config = dict(
    n_layer=10,
    d_model=128,
    n_experts=80,
    experts_per_token=2,
    d_expert=32,
    d_shared_expert=64,
    activation='swiglu',
    moe_layers=[0, 1, 2, 3, 4, 5, 6, 7, 8, 9],
    router_score='softmax',
    normalize_top_k=False,
    routed_scale=1.0,
    balance_loss=0.0132,
    balance_bias=False,
    router_cosine_scale=10.0,
    init_std_router=0.0236,
    lr_router=0.000488,
    n_head=3,
    n_kv_head=1,
    head_dim=32,
    vocab_size=8192,
    norm='rmsnorm',
    norm_place='pre',
    norm_eps=1e-05,
    positions='rope',
    rope_base=10000.0,
    rope_fraction=1.0,
    qk_norm=True,
    attn_scale=0.177,
    tie_embeddings=False,
    parallel_block=False,
    init='trunc',
    init_std_qkv=0.0462,
    init_std_o=0.0573,
    init_std_up=0.0661,
    init_std_down=0.0661,
    optimizer='soap_variant',
    lr=0.01,
    weight_decay=0.0,
    lr_head=0.0101,
    warmup_steps=55,
    schedule='wsd',
    decay_fraction=1.0,
    decay_shape='linear',
    final_lr_fraction=0.1,
    batch_tokens=65536,
    seq_len=256,
    doc_mask=True,
    train_tokens=397800000,
    steps=6070,
    dataset='wikipedia_en',
)
Below are experts of layer 7 (counted from 0) of a mixture-of-experts language model. Rows are named router (the router's row for the expert), gate (a neuron's input weights, with its number), up (a neuron's input weights, with its number), down (a neuron's output weights, with its number) and show model dimensions 0-127. Each number is 128 + 32 x the weight over its row's rms, rounded and kept within 0 to 255. Numbers have three digits each.
After each expert's rows: "raises" lists some tokens whose logits its average output raises strongly, later layers aside; "comes after" lists some tokens at least twice as common just before its tokens as in all text. This comes from a sample of Wikipedia text that the model never trained on. Tokens count by the router's weight.

# expert 79
router:120120126070102184134121147115121172110096184117106102124165124139121095124122144171206189137108104147101162074167149110187108133156060150126124130205193122118084118106153145094165100115098143097174152123169133138069171123139118192081126078115177161069107109119110150130133125067113096121179152159143146204124103155109162130186106156091159093182149146110094100167129139116117127110152
gate0:205104121103092112151156083094119124068153138132064122097153139198191120176188159113193081109112069082144118122128092127175132115135082096135129117186072108169111138152172143131075114136148166147115113127096126124121127138110129057131117153195123149131146128148123111114174196117130064118119092126101113220144150111102149129121189129142184130135116112088138181126161153119149098160141
up0:130131167175119156150129068119124204123100115165132118128152140073111107168154150118089098115148149169156098191090082139170117142139113125125154088116135136185139082144093149154149184094101138077088207154125171127157121131120150156203115103117163209170143117107142179120125090141138184132079156128144134072078110091103159143120080116149090154099113147097217146131070128159145155130112
down0:153134160036066096140099102066154142105140137127099147094167101136124096153165181084119153122097090102090171080109100126109107161166101120129073125109133126089146117105164070194084167119143112165172151064157107135135060084087168100106140114134112155109139158116088074125102123086170082142116099120115137110056152161149115133066152126086151070126093126099129173094127120124151079135098
raises: "|", "St", "G", "The", "K", "R"
comes after: "\n", " |", "==", "===", " ==", " ==="

# expert 48
router:116132087093096166169089155140130135129142107054085120151129143093152160185191118123176101149109152171188146170130109086080116179131105083142095152206138188114167116131110102098162156116083152117127075200167147153125132074101190118087119145118151115098125151102163130155180131154120188150148113073096150088112145129096115133157120096123028151162117143151110143111166086139140104124130
gate0:095157116110147126084129081085195105075118118124123150131110058114085180144121070079114106149173104137121110187184162173182163156154134164133082131126094129098155121134129105125167142125163077137153157122095142097126141136131192135134104101160113111137099124145101204127108115195151068106161165124145146194112181141126100148119136116075085190113117082198144196096127119136079154134144
up0:095108131136193145096164120138102145116101121071147133109147107093100123144148160099127095168123167122084143088160166096136107123145184065103139174091133122107168107128082165100111126139143145087100159141107127153134202099152137154160183078137177110089119116048120173139038192148086165159143130111146167064104126133129112169157132123162135129098144101186152209125058142126114136107082
down0:123142151175095173101117076134150085115128112112126105127127117112085097144146114087184158074138153147159121118101134091131240159136137075152143152104073127207168157157187163098170135150159137134182102063101078141140169156161092120134176075183108157089166130091107135129153134165149155170117122141156155158105114131140149077160104178116112122099104117163159154145117076163187129107086
raises: "les,", "les.", "led", "50"
comes after: " |", " ", "°N", " /", "\"", "2"

# expert 68
router:103142130084128092088163155152160133149137192154065092124121113080111115247143130100194147141165088135146127075177110152114183114089142118118131142101152178116189084149137137156097136140182162120089123181140151131129126126141115112123065133174104195093132137133100150080183160144118125136069095087158128107150154093113133071144159174124113113128116062154150125095105094115144185113161
gate0:145098161084156111155143105111098138084112134157137105104131175130091075161130104209142112152119144115193126165128126158127118172094108118117156133173109114118151105128141154102206107189184159089113157095134170114156123103168045177098139142118101121108137096147108086073155149111100076152091178172131142079095151187172076156140086106133146152144121117121076064121183131152154146158193
up0:128085149124160150089130144162111112169112124145112133146153160199120115138196204162120186110092162148142079160155165118062097165115137077148088124135123142190098101146139118097164154172125113161109151122112137091111162090179094175098160093107112094105198134129156127125123169188106165197150155101121065147185139139164132148111114097082118115095160166082115115106136121107113123071053
down0:120078110149137122085178158164167246149088092136094113130115178149158116121132173121121103154147072121195141119150161110093123134126102175156124055170075131094141104113136112216160153134135134124108171160162120112124133099127088057107100086152129125088102142117141075117159144142082104166172113183169174112165154124133125121130108156089118178135088171077175167115133101131149137163144
raises: " in", " for", " with", " by", " on", " as"
comes after: " was", " were", " is", " be", " been", " are"

# expert 18
router:127106127187160148102140158158092135138191168166059133127126102059125115098142173121112135134161130168101093158109156129073117075155158112115117114096193131189171118142176153142149137094093110113081109061121152083099118195156128032040146122129107110160169139137139134094105131131159144153103068097140106154084105144117142116131130126112143046136158111104112110106144088102093165171106
gate0:113077064165146080184190151174133153125083106176134164197162134147141109105130123118149131133136105166154104098161144108136132156114132092133141109101098107162105085111083157128206179120143117187085141122117125082126148156105101098130156102139108171141158149093150132124189120142149089086150083138126120167125148089130112164033152108186132139225113107146179066137126135101071125093128
up0:121107069086151151146148187109110077180154129071129125105102168156137130121144151093159084088123111178113172114148131135175155165106142121134119100137079174090148125144212135079164125150209109176115145162050139147158123142099116136141113098139139091125141142083090108109174101160164093162118087145096130137091093111101123139131158128120107180141255080166132117132164135143083143117120
down0:091132115122177095161138125169058155146118142169129154116076111156141135132141140132126113102130107157171161159130117184089153161162180138139180171085138118168068112103131111087105138164125126125140096126043113159174157121131100099171130079168101079138182164066122115193115145157155131158120130134136187062146049155110165149141129087158143099147138092089097114089150106062115074118172
raises: "an", "en", "an,", "inger", "ing,", "an."
comes after: " D", " B", " G", " R", " L", " M"

# expert 30
router:121138139187046192116077123119138135134122129073170142101191127200137076129130097161058107135170159115106192180153138148120123165146169173135142121120153108123119082124105094106090115165079118120158148087116153108176097142115104137113135104118166152130132069098173159160137078148139124098131169153146165165167158148136139135094160141102113236139116174181112134071122145112134110131071
gate0:140177158132100157119104136093125144104097091155099152125172134153097153121149118135123105085134106078149094196115128120122060185116129084093108079113117065143092131138148154137113147182198167151118130061063150062124117177145112127080163152146139142117105115120074142103142142091091143159065192149129117145146096150136113120114202104071184149081152171152162172110184102140113151176110
up0:119164157156104117103152083123164149123098137144114129127082105140187109126173087118082133066110151104179126065113128101145151144086131096112080095125090146095084124126107128143099129124140147138110072191153121114126113113149116044128105106096098085153163136099091168143164115171090139141031117088140124138053114120156121147110093199098122196108183120176156182106124122099189090150172
down0:102104136109156127113153143116156130175186133139171080114163109099134105159104157104094138142087092093157161191138137052164136208068090142142187136126179123119152122083116087097134167182117122149171150091084132188159139138073130066114123113146117135112113095113143135117145149127080131135111171119106094153127156177166081090161183168129058083100129105154151076152151146208101132130148
raises: "orn", "ock", "ust", "an", "ick", "ake"
comes after: " the", " a", " and", " \"", "'s", " The"

# expert 42
router:131148131123144170120135144174129129151145190164095106105055182023179114109111119064096130142103134104095128119108150177091117116162150137161121118078144109178213143136089191133124146178139159133141111043117094124164186122144165112108118127134113133124174156166118124141070101149129133091129070111198174114083166139095155139121111118121103146130180108085115130062122100107114100146147
gate0:062155165206136087133101116133105171155170119117129157115140130125140069118103115127126107132135121122086149147122173099067131103148196101090155110074212119152131129158088151109128116177157034118085127119150080118198098128105129085133098098103119090155079189156104132106149131129104150146094153179139142078115115125150108130159085139167136095168085115106129169091117123072113167192083
up0:125087095100160117141096168157012161148158145132097142155074087113142123095188109124138157124154103117127092166103105127149096065101081151084133076121182092148127087158163123134091135115114164130123173127096086090093062146089114145103111153135097096159146139122134141119134151125106134073146128062066124127073129166165161181127112100123126151077186167138089090136180140095191129112095
down0:101125119156167089145162102100150088132110127142103161150131160066103135171110140134182138098156186127103116145102121105135175124134148076113154112084109129082123074131084187127084137130165142123117104081205122068112169098122114095160143118086159207124139070137163164162126105181116195160165183108115114076178157104131128097098104046094141126123102152142125144161090161148071117100083
raises: "ings,", "ing,", "ling", "ards", "he", "ing."
comes after: " f", " c", " b", " d", " t", " m"

# expert 36
router:156178112132124090139103123107130110151156156131149067127115088144166161122121098141111109100096104048142093110103101163094139149110112174127085143170141131052101143146118106100170128106119151070151176123094139124196168114108115145082099115169107111144135132169128139121119142166121132108138122124109081128122098080115157117125163108148008149067000157127110121156091129131172141093070
gate0:144114112123055118140137109076092166175079170105194120151103090120178167109139131142102056190172104080126149166134150118142194134089126097130142133100084137056155177139170141116192133188091118131163112134124104099181082156150134102133131133141066132130119133132186144158154184187135064104120136102129094104168085121147137113088133064115180129085145138116119146136103165181132125123145
up0:077120147124193094141164091131089142139104159111123148124116165142151133181129146119134142216175142140128108078120147201087143134147140157180156135126083144117125130116114070101148158139110140133130101173154080153120135170155134076069051119124124170107076111114200095137083130143109128118094129193087112109145172099081084147087111147185170131120180072182169119091114113123187122092129
down0:171066154188149110130111136138178110101141126097132124123121081087187112112141157134151153133160090115128196160158142131062135119132113133064113097106144171089126169158121117116179119121128103112196114108106160160118088157126102105173082126124095156115106138097183242127133091136116103095083127175132175149105169096120210076162156089126137145173097128152110083145075142126086122147165
raises: "ress", "ell", "elling", "osition", "ella", "und"
comes after: " the", " a", " an", " and", "'s", " to"

# expert 24
router:149162099084167108132121157097139099172079143099090145174124169164133080116162085122150091145110141146156122163161098092167111127088143102102123116165088122123174134111152122073169157146114110159140127213163030161085108087093195190131185157124168124101096099142085172082125152118128133147145129086136171109118127159102106120155107091136125069157099137061146130145138124161141165208110
gate0:170114131110169152099168068136079117104081115175163135086127132146041109191129129158077096103164116128108096109104113164153166126128145080169124155107153167166106081131120108098177146164134136101147072170103124144078093120137135189139087154136095112131124134146152126165179206131057116182106124042121069101157155075106097179129140123117129105128126159124159154159147093124173130089139
up0:134096101100169085079173054138142110154086160144072158105135121139103114126163140118165082107126167126121117101089087152100129156111119088151126111148179143176143098084148117111133148183139115158120123175062193140039145126076079179154100107193107088153123085131161137119172125091152160116097222112120173130123148098145141193086163100140151117107186131107114145130106169127116100145138
down0:189134118107120186196144112139107080108111147104081162134136145198130118157151132167129147124131095122161175091120167113150107050128119214160141162174156114123178160142107194086139158151082127120183108140122107137149132126145132127128133118099135119117175125108076187138136107105124162174158159111145163101102162086148141039107147176148082081126148151177096096153118157117126046115076
raises: " ", "y", " -", " —", " there"
comes after: " 0", " 1", "\n", " ", " 2", " 3"

# expert 40
router:138087116056133062128178138099134164141151112150109078082146165131070154100194125125192126133107147158140096118080095113155132101104083105097130137197120124081141120132155097158146092085060111143099190179145139129103088125102150057103116166083158097139095121139116139133160069109161138109042116113109162076132111124124094143097128104125152092170099092131109153188147116178142160081143
gate0:159123154120179070101183063017136156182124124133147166211108141104142098103173146148067098143111130098101095112102115127069155110125143089172105136140120133083140131108092077158113175116120081151120145089086128105150124110175094136113147114096127109150123148142164075116121118083192160149126121136172144106110156168126079121135146083134163147136154100051046109144147173099137103133130
up0:171177127114120129119119159113164117105138125146124131056159123136116118098146114145156126119184098088144148205125137110145106092130053124157111095166151112144172167056178102137119157114123100162202082133111092125146100126107116174123133145142079125111112067139078105114167103125104214090180168099138130171152122216192133139082106127196149119091124076144139168108156135107099141094098
down0:154114158111150102148132131093177133102087066119095171136150141041142104083113123091142094180127138114119153113140148135079114122113072044141139093112107106150163117154148136116084130190151134119092223151115191097131174132081140083160137126090147152117143085175104065143154125086111169146143157142157094159151127143117106123151143109057037161133154067118097142091125146094119138142102
raises: " Total:", " Toronto", " Chicago"
comes after: " |", " United", "|", " South", " CA", " New"

# expert 4
router:129153097119119154127083117101140107113107117129142127179120153132040081131119121135148096137079125163153201097163092216188095127119150125108092134188168120091106155113141134079096120167073184153127161199169075156104092087101119174142161096160158130107103143135082108140125088098097125123147177090112162084114158143115093138143109127121099058145146129065150065179121100144141136166154
gate0:119182210109098162086107119092100146070124128129146090131113101096059073088174155129107124146121139137119147068085197133156154088109122152168111154179116053146140124173125086102102137149092090085092095121136101081142107149127158123137163102142104135140192168122107125151128156153190106095125113127105153059136115108107120127100108141080164136112078102057118111101178082068168099121159
up0:147146076123154138107117080115136094148138110146118136155073153143142084180156164166096174106159086121131130144188096125135151152106116134106076134086108129083138088116087125168122207126146139089134106161113139103110104160079099157129127163137160125123117130091098199142060134091174139166147126156090092142195082136136107110181171167138155137132101211065130115188113092096098164084053
down0:189072063140104139121041135098129170100141138156081165106161136189137166147124088106139131126124125083126117153182199143137139089167186050125143146148101134123086084146082118104142099124130176189091138109127124158155110138193097130146153145135136139086123161111116143122132092138112175192223133123149134208096137133151119143139131137130169137094106108193150113145068134140157137141154
raises: " Peak", " Location", " Venue", " GF", " ±%"
comes after: " ", "\n", " %", " Party", " Votes", " Team"

# expert 71
router:127183137187098186105119126084160134122104130107182170143189124117146108144166065080074094148139137105132100136151126159126139162171179177160118121122103111112135126099113131135114171211132168098136167087089116098105127102152139120119146111133184191113151122074194154164125041138122109100186128138164170150134194145094174134119085151104095196135102124160113135069115128112140093093106
gate0:112159103135186220161118090095076168102053136164155117079140154142129121109134121105134161156144125151151081144137161133137136152111055166132123136195111122158138107155170159134140121172105132146076183069137128115155183165056173067101114183113174132129126091137131115096078148083082103131164119153139097143132195092102098089166116168082130094142102129162164157110141118089135159119100
up0:163177125020119176135129077112167149085112104135081155143149148101139118119104143169138138154101150138121170099150157126073158149166081138132091199071120152166112166134133106092131109092144155135144154144121061090141098102142109127090147120167139101117112134138129074204117077177098145177098134067109072111045116146086150123103116067095178136137106140091124134127135168078113102102150
down0:102171108087118101138113194167083203170090120081177094144192144128095142143169172127096164172129117129118155124150094182145121100123142082149135093211161136138153086107118141137115167111109155143114138157152176159161107075155133185178140114110091167176107120090136070124112159136139131120067146107134104125147072168167106139074125100193150122137129118142214160136119147087084112098121
raises: "own", "ingham", "uts", "ew", "ear"
comes after: " the", " a", " to", " and", " \"", " The"

# expert 65
router:132160134055145114159099098085128142114124109046079109104161092158119133188109161153141115085089170135085135117141146104167105143136124113138097142111116120143121082139076105119161164060102178154136105187148119193183150087133109125126091079123176172176150155169102125136163118110126116161092168125100157159103075175176099150135100106112209174171119124123087134152137136155148067114194
gate0:114183095096167113136116132152172168128112125118148078107130098166114142145115122129163112155178143115091104059136073177142136163132102134078089110138148103145138166161124178124116143163069132173131140194091070072030127166083117185108137132053123092083099137116136117180120153111109100127105148099158118169162063140178148126126084136119146116080132110126188137117100175155129103182085
up0:113075082107125177208148101164097100080119164107115100149130104103166126101105103088143187208192097190112150110155144130028124105108133115129109157119154189074078161140144135142186137107164127125112103099153151206166169159144131094097173173108109110152154128098130117123117144182112180110103156123115085155127167110179117122130138081133133146094110105117141122102110172140126080156095
down0:124132213153156153146127186177158084110124073145078155121123113130120123097098100108129150115119066077119106133147122152132140144119143148192143119125116152078088116115164134049149134117157098069128166114168146087132151094120092135134067110100162177112127138169083121083142098138101192103116138165077166066080099064098107123161121137096182157163156068138124141198168170120118164103135
raises: "0", "9", "44", "45", "49", "46"
comes after: "-", " in", "|", " (age", "/", "–19"

# expert 11
router:124156097090132080127097118161099174158089121128127101094123121056146128130122134063136188092110067105104123156154115126086111179144061141159134114147127154120115115152051165119124073124150115120180193069128106132217159121116131144147144125154069108145108159123119175104130161187091136143143100181136130102112127126176118143154168141142109130066145175110055160101122171212129133097114
gate0:111079093102129125095126088082154144132210122111100109198129100179144181122146122125145149106145134100160144141130125143158129109144170113135145078094127133151124115176091132145106146154084072076071069159060149131190123115188130177083121104146133105200114127097118160142213147125103168100105129124133110080161166099184144145111127176153129092095149123102129103074132192125095149170078
up0:144131142146147115118140161114145156136141103126188084113084156101128185127184111207121163126126135124138082146100121178145103136176187068110162215128130120131180107124175114089100095161131114097136138187077163138136135105132114141153067205096106189161071092167111119089136138121111193090134120151167130139166115117095116128176117107159170202097098081104094124135136080121133114164157
down0:094138214166184165144151149131138175115104130175178175092150148138104105094119143072074088135096114128120180167083147077150104143119096087129094115101114084103135170126178086123138115147077138144111192149120115116078148102148131129199149110086156145074133080186145129144050103086126110154118116125101167128113142128130135110137086111111129135097108084084139125123109101094190117040177
raises: " this", " what", " today", " its", " himself", " the"
comes after: " the", " The", " a", "The", "'s", " this"

# expert 61
router:098133113116132169090146171096125112131104188069078133155158153123169110106078122139089141106086091135137116100156132130102181147138133065171087103089146136126122123127094132112086127112136228095146102124085136118114149170081057189135112110156111125111064113172124146101109106123129090151116143182157162127152124105144126236152098129134076099117151102155181119087111146132140176065063
gate0:067169097133100152134112138117101155101137130175147140223172167119139142134127107121141143086208137104142066043128122088186133154096144106104089128079125089111121169141158124138115071114148104119184159159063137065069136100081107155117109104166127132163137112113134110069127172076139129168086154140116080129127131200127107150159126161083096135173142099152157100147106111132094150174121
up0:108097133164096144089115048133115138099100154127132108118132121069105143158154132085187124126152113102119104052065169120117161127147106097088117191142082141117123057150166161071153153141134110058148132088130177103102108067076179124123155117142111162127077116129110122140081187053134094131092160145137149123155160104138140149113128038117107147152173139120105144124143204171133137127096
down0:183120150082188117146126113104096091112137131161151130099143081105153112108186123131122108077154127142153185098158129150095117142095136170075128160202124132158203154111172140092111105151146179104149140213100130099103110141158181108143090172096116102112128162124116091112168065135091140156154152182120154149128087184098078135098231114118095186164131136137130133117124086153095103102154
raises: "iqu", "ique", "ian", "il", "ists", "ous"
comes after: "-", " a", " the", "==", " and", " as"

# expert 43
router:123159150081163077141119136091123157116070125093109141108150116121122160118190106107105168142113154151098093101082165088177116083113125113105154113149132073165104116131120131108124119064160167130174128152136153170105125098126118159112089076120137138126140146176108104115195198119091120141106172139116155142159081124181029126118190109135126207113174102137068169107117149162137073161203
gate0:160101063107112098151158129134152093166070146077157130094120183082131131117176123147141200136114144143132130162143134166081111146178151148153097129169139218140135109157118108119101130134149138117161164148079198104192170108155129141104147127159167154112130137173146104095136205102151116068100108115187133079169171144107171120141135179171122101145115151126130065179100110168140159183092
up0:096189139108128111075082111150153109132114043173192093091111130151170094169103108104155161128099165116133194108140160167108096114066172155110121146147097096136125115154128191123121144092169173109114182114064100144097117121133133157091122071125145095168117120119139135201183103149151126131151113143094153089158163092108144137199089190152186102091144104171114124135116148111149070125158
down0:144126156228125140126125144153103088066174138130153051150126131144123131150166078144134137103124128133102067102101157063121131156126137079123145112130191149108081105083164112124116116118201126102132121163136099140103140106169131075156150101164068136129110121114091084076078053145110185167096095145106166093163150071128121116088097067068146087073101126129113100150116127128139127079127
raises: " ;", "rix", " Released:", "ue,", ";"
comes after: " in", " In", " September", " January", "In", " 18"

# expert 45
router:115174107069091095123128146088133159140167103122090097176134126113127108105148112138182134095163094152158198082159100072106148170111114119191113137157123141163147089105125134155122084125162219151076184175150072122153157102065151145107113161112177147097096145167108178151170167148116112089091082129128144073120114081093076107161114098083137177151105152146068139110127113172134153134155
gate0:166082179096118114144133109159148154057139136082129099178153145068110099159128102146165101075124108179109116157139099145110087081145153112095129140174139152166075133144122104161107147138143195122125115147159149134167125164146082160112139131105100087103145131163091146182123156106130119137136179135099119153112156156109053074145049181118168161084137134019080118104088156108116103184145
up0:080114159093093133122115121112125089084118176142102112143137053127132156148159149095123169076061114173117094083122128133152120119155129108071167103144168155105135162092117099110106147165158128161142150095127146124118173129131116157128152151087151124092068169138113095063173198061096170143178124157131143142146102127121097128156104105113085140163119176147138158191164186186076219094096
down0:108115137135138083164062119074087146112192114161115117101120068144118209121113099080124166119199211070124119135101150132085135099159149147085098149143171077131065126088145137153136084065108140170152114138116116108135108110064153174101110120076179121149105130174109162101130143144130116166160171090139111161114117108103107122164112152094144161077129116163067136146149156170068139103160
raises: " |", " (R", " (", " and", " to", " (F"
comes after: " |", "|", " the", " The", "\"", " first"

# expert 44
router:117157133104108132141117144138143053150116168133159151129124119191146177126102139094138095069146187107124167122094125171085078089106130180152143145161026154136101127163098134080138145097119178096135092110129204128197134137125089158151125123124088160121145134120135121176118142131103123139162150198144083154152095096141181185136137125168096104085021115128156128133169157135159082112140
gate0:178129087125154093156148181083116119100170108120131138145092113202121153198150110099098110133131120118119159091067161133172108144164183147130103133136139212105116195070043121136101102121122135152158145122124151129142131121132074133166140104041093135121141098132143121149185159127128140082110145170099118176126129081217128089179118100178131122068144104102092180132112145168117118113142
up0:060098157169126165107177119090119108139117118122073134125113128079127070145100205099090103119102170098185138108116124124101054136087115141066095135130175091138125145107159123151146121112135104203126114147163157136133139139087134141157105183135160150147102073169038164124143147165173136120144146083116172146143092152169164137188135134201124159140159134092079105092180114088093101141148
down0:138133100110185143188145149126165089141136106146156142180191105151120129180190059158126141086077147118119096145059111071153147078157134160081143140106093121163166168171113098102088126115143140147125116097174098076137099138075151078109079063127126118144167129156149121110151111138082156181141137136157107148123169148176119094073106099060136148111118165156203136096149140143141124116064
raises: "ord", "press", "lay", "str", "aff", "ass"
comes after: " the", " and", " a", " an", " to", " was"

# expert 6
router:136150143177122135144154157119140095158112132134189160103161111140135125074088120127067046073117155125111145152135093105138166095163122126174035127091095135132122162146116126132124165183126193083173075121114091116118189167123136146121118118169122094142129148171159160166094089144143111156150191140131153167141104124104184201148138137129058207134113084153168095104158115107143160126076
gate0:112129108110140140120161126095094041131065194085171148077144147149113138120166120156194157078142201156107103088134115166151086116136132057189091128085106170199157136168146132146126185152110105156109144133170141144129143102143140089103119130127140179123128110132168210104112076115179116151155161093103144206134143150127090126082114148152119150178113087151127174100119134117105161154115
up0:148104135255162131140132144120168183149066126122082105146091108144143146133188133175131113134178161144168139121141168099146151174094129088099123118090110115128147083119141111103130152072115046102120116102178077136097116142170107164128157157097164114153113136122104126146159084087137116092138170182106086186132140119139151092117175180115116141136077118147178130119131065198086105148123
down0:134141083095153136138065151087062125182100124151137083139182105065134103105087164091138155175085142158153187119098140142138106091141105134088186195095126112134121126153071159117164058154171135093135158090139117152096098153118108110129068109158162085126127177154136111091126122109162135087101141134090074098151130127139149131163099162073153125104173085148111089082136170190080169092106
raises: "ro", "emb", "re", "rist", "eg", "ros"
comes after: " the", " a", " and", " was", " un", "-"

# expert 0
router:123102148114104184163130117099094164137089127144054153104159134141133131158138133164171195155139148141123116159157121152174072136180053146113103105170146107142075110116189123085109116122080114121207123136167179107060082180170128190110090120120163151114138100110134140177107175120124105123202132137154084172105132153167114152182115170122096119148152153167120088109152137114121142055158
gate0:141171052162138170178165137158021082127100134082156123172126175108148136147209140128113117131106103138078117152149117100162158077134134144132166156153122161221131166097164119149101090134125106110126181143119107100142164136133186078141108068107085109138086110173187065150131105169138130137144151159141065120086099080103121125144108142165094088101112110140113130105133091127156140157132
up0:116174185140156139120085128126178174112118147177106105122161119128078153145088163135119066089148182140096127110145200144074137121112151095128165130151169122078172121097121104099125099114103134127144095127131052111140159108156121111112118115145192118087151080083162091088128086124134081149152112138169078191088118162124174079095175096079157067092161117105089061122097184145109143165124
down0:133107130170127112123168100177059114167155098119038108133083134109128196115189097082078139176052147099120166123098107116057112117090174133123145118072128129129207154144140103137146137163163113158078113145157136166149148149126159118171121064138079117166131144165114113127160111135145091104076115135144086091098121230133091120096106083165104116085156127114158123143130118124150148151139
raises: "===", "==", "The", "\")", "\"", "\n"
comes after: "\n", ".", "s.", "==", " ==", "==="

# expert 9
router:114142118212141203114143122141154102119163143115118191096158133137052102141076121169124092149159079152081178151115154158171127153144105164147134148075145117166131104145111141156128143075116109136092111147106187113155164131136095046112147140073172154120088084150079124181113076109169146138092140142122194149093092129142131143149112135104114173184161112120124115158180089129056161093098
gate0:106178085078115133101173067144171101140109178131135123173141107161166092099149099127094076121146086195117102138177183114181114129204193143094138145150109154132145131160115103149103085080071106099119152130115159107138113064188142097097075138072159119097162162089130150193073150146184110158137151137098105084169141135155108123074101130179155137129123159116131117114079122134103162142146
up0:173185120087079149039120074108129177142204160110130155132174142131130080045168143122112113127115121110153144145136166161131112095127110092142142100159151102108099175102097152044125125198152165199106123151133103139150139123104121161118156161146101135124149110108116136122149211111136124138168095165138105065114136106124131147164123150136142192126152089057157121098176155167066122129111
down0:121106137133119122170147125158156156114092148185134104185147096129232091184121124135130126111155067122142129060121130121114142122086165169092160136114131122181080086092166088174128172125109124136118156170093120146096121135163208148121146121113179149114136172148101092142139088095143140165120100104143080129168134112094140141085131098138121110060106180112153057127094203048115082145111
raises: "eries", "ers.", "ers,", "e", "ar", "."
comes after: "\n", "/", " M", "===", " T", " I"

# expert 19
router:117055143122113146172141114094135197129165129077126180117131108125138125132195148103205123093080168135102129137148119121094108110090121075074158140178102108167125114107119120050110152104073164098122093144154091159110156078115159135115103113157188143147139100147151181115177085135138109129078113091105097108116178163138079127087138055132117137135135131133057090165163125176169090184140
gate0:103146177147168142136161149134126188124109160094143130077252067140164124099132112095094158153195094098154104112086132121105184179060124115163114137163109164043132134163150149107086119126137137136161112134131090119147118149092131139088128185106132182124095094094120158157148149119150128105151145130140110090185088136161115155137104178125125134113095145151110152085175066139082131092195
up0:105168195173109095137088140134127154097104177069173088082177150151154169189095132137078093119150155161122049155094103098104143138149132156133065125088133172098079120172128130130130112081101167178158112133050142139118136141152199191157139119127072135115139101112166172158154117143160135129103108086197108117090099092088114116134110148159139133179126087131119138060093103105128146142129
down0:128151134122163177122152138142134127100170156147122153125144108148153088167132138097101125147155093192149150183105143176119124156104101125167069193145098131097154103138146175158135150156070078184127125119088153150124105122144146174118105178126128179185103148055105170110153184113064058154141123157138113158086146122111168112108114170127081134131074123101226152144101193092068132136112
raises: " |", ",", "\n", "—", "io", ")"
comes after: " |", " 1,", ";", " 2,", " 3,", " +"

# expert 63
router:119176103218173154112164147145177122092156095135154109116146117089100154122187157115133067097190118153097073167120143107109150132103176120120073157113093132124110168110178110072161160093140088066049119115114113118092110090112151123126147141119103066140146131122138124066109078121187115103151127125102127179152128130084173149111147108153206122122097128163164138183159116072106124137075
gate0:163196142160137118133170096140096123124184068163181116148123056107145134182174144108084117126148117136128164140142062130122123105093109135131093123047197161130122159137095113109058110092037137145129166083137109162102054155137184159082097068140156104106143142157107158184122136117111109066110103124112074124100139129181131150128116128128112165135092136133085149125121176127175131126104
up0:193126170138114140147156139187098163156148102106176156150123122122187069151090090125144152165139124089148134114137109156193100119133132141117170187116157129124133149111153084123100132151157129135107172109065143138196121136102036113133153131119118104147117073117123112095151179116114090120168145086099137102128101155108145171214131076193108149148122200184122158149101213170107130155142
down0:103155101074148131138119105168110160107136102154132134131158150137132153197042090115099097171156096152093149137094070156093152140102144135035129105175113087061189083173128095171158121125101154170131129210174179120134168098125134155138117150136083103121136115096123182131133167140152109179078130083131105121133096103064166113164148159144138093127149161134132124069127174143161116171145
raises: "aving", "av", "ih"
comes after: " |", " of", " in", " de", ":", "-"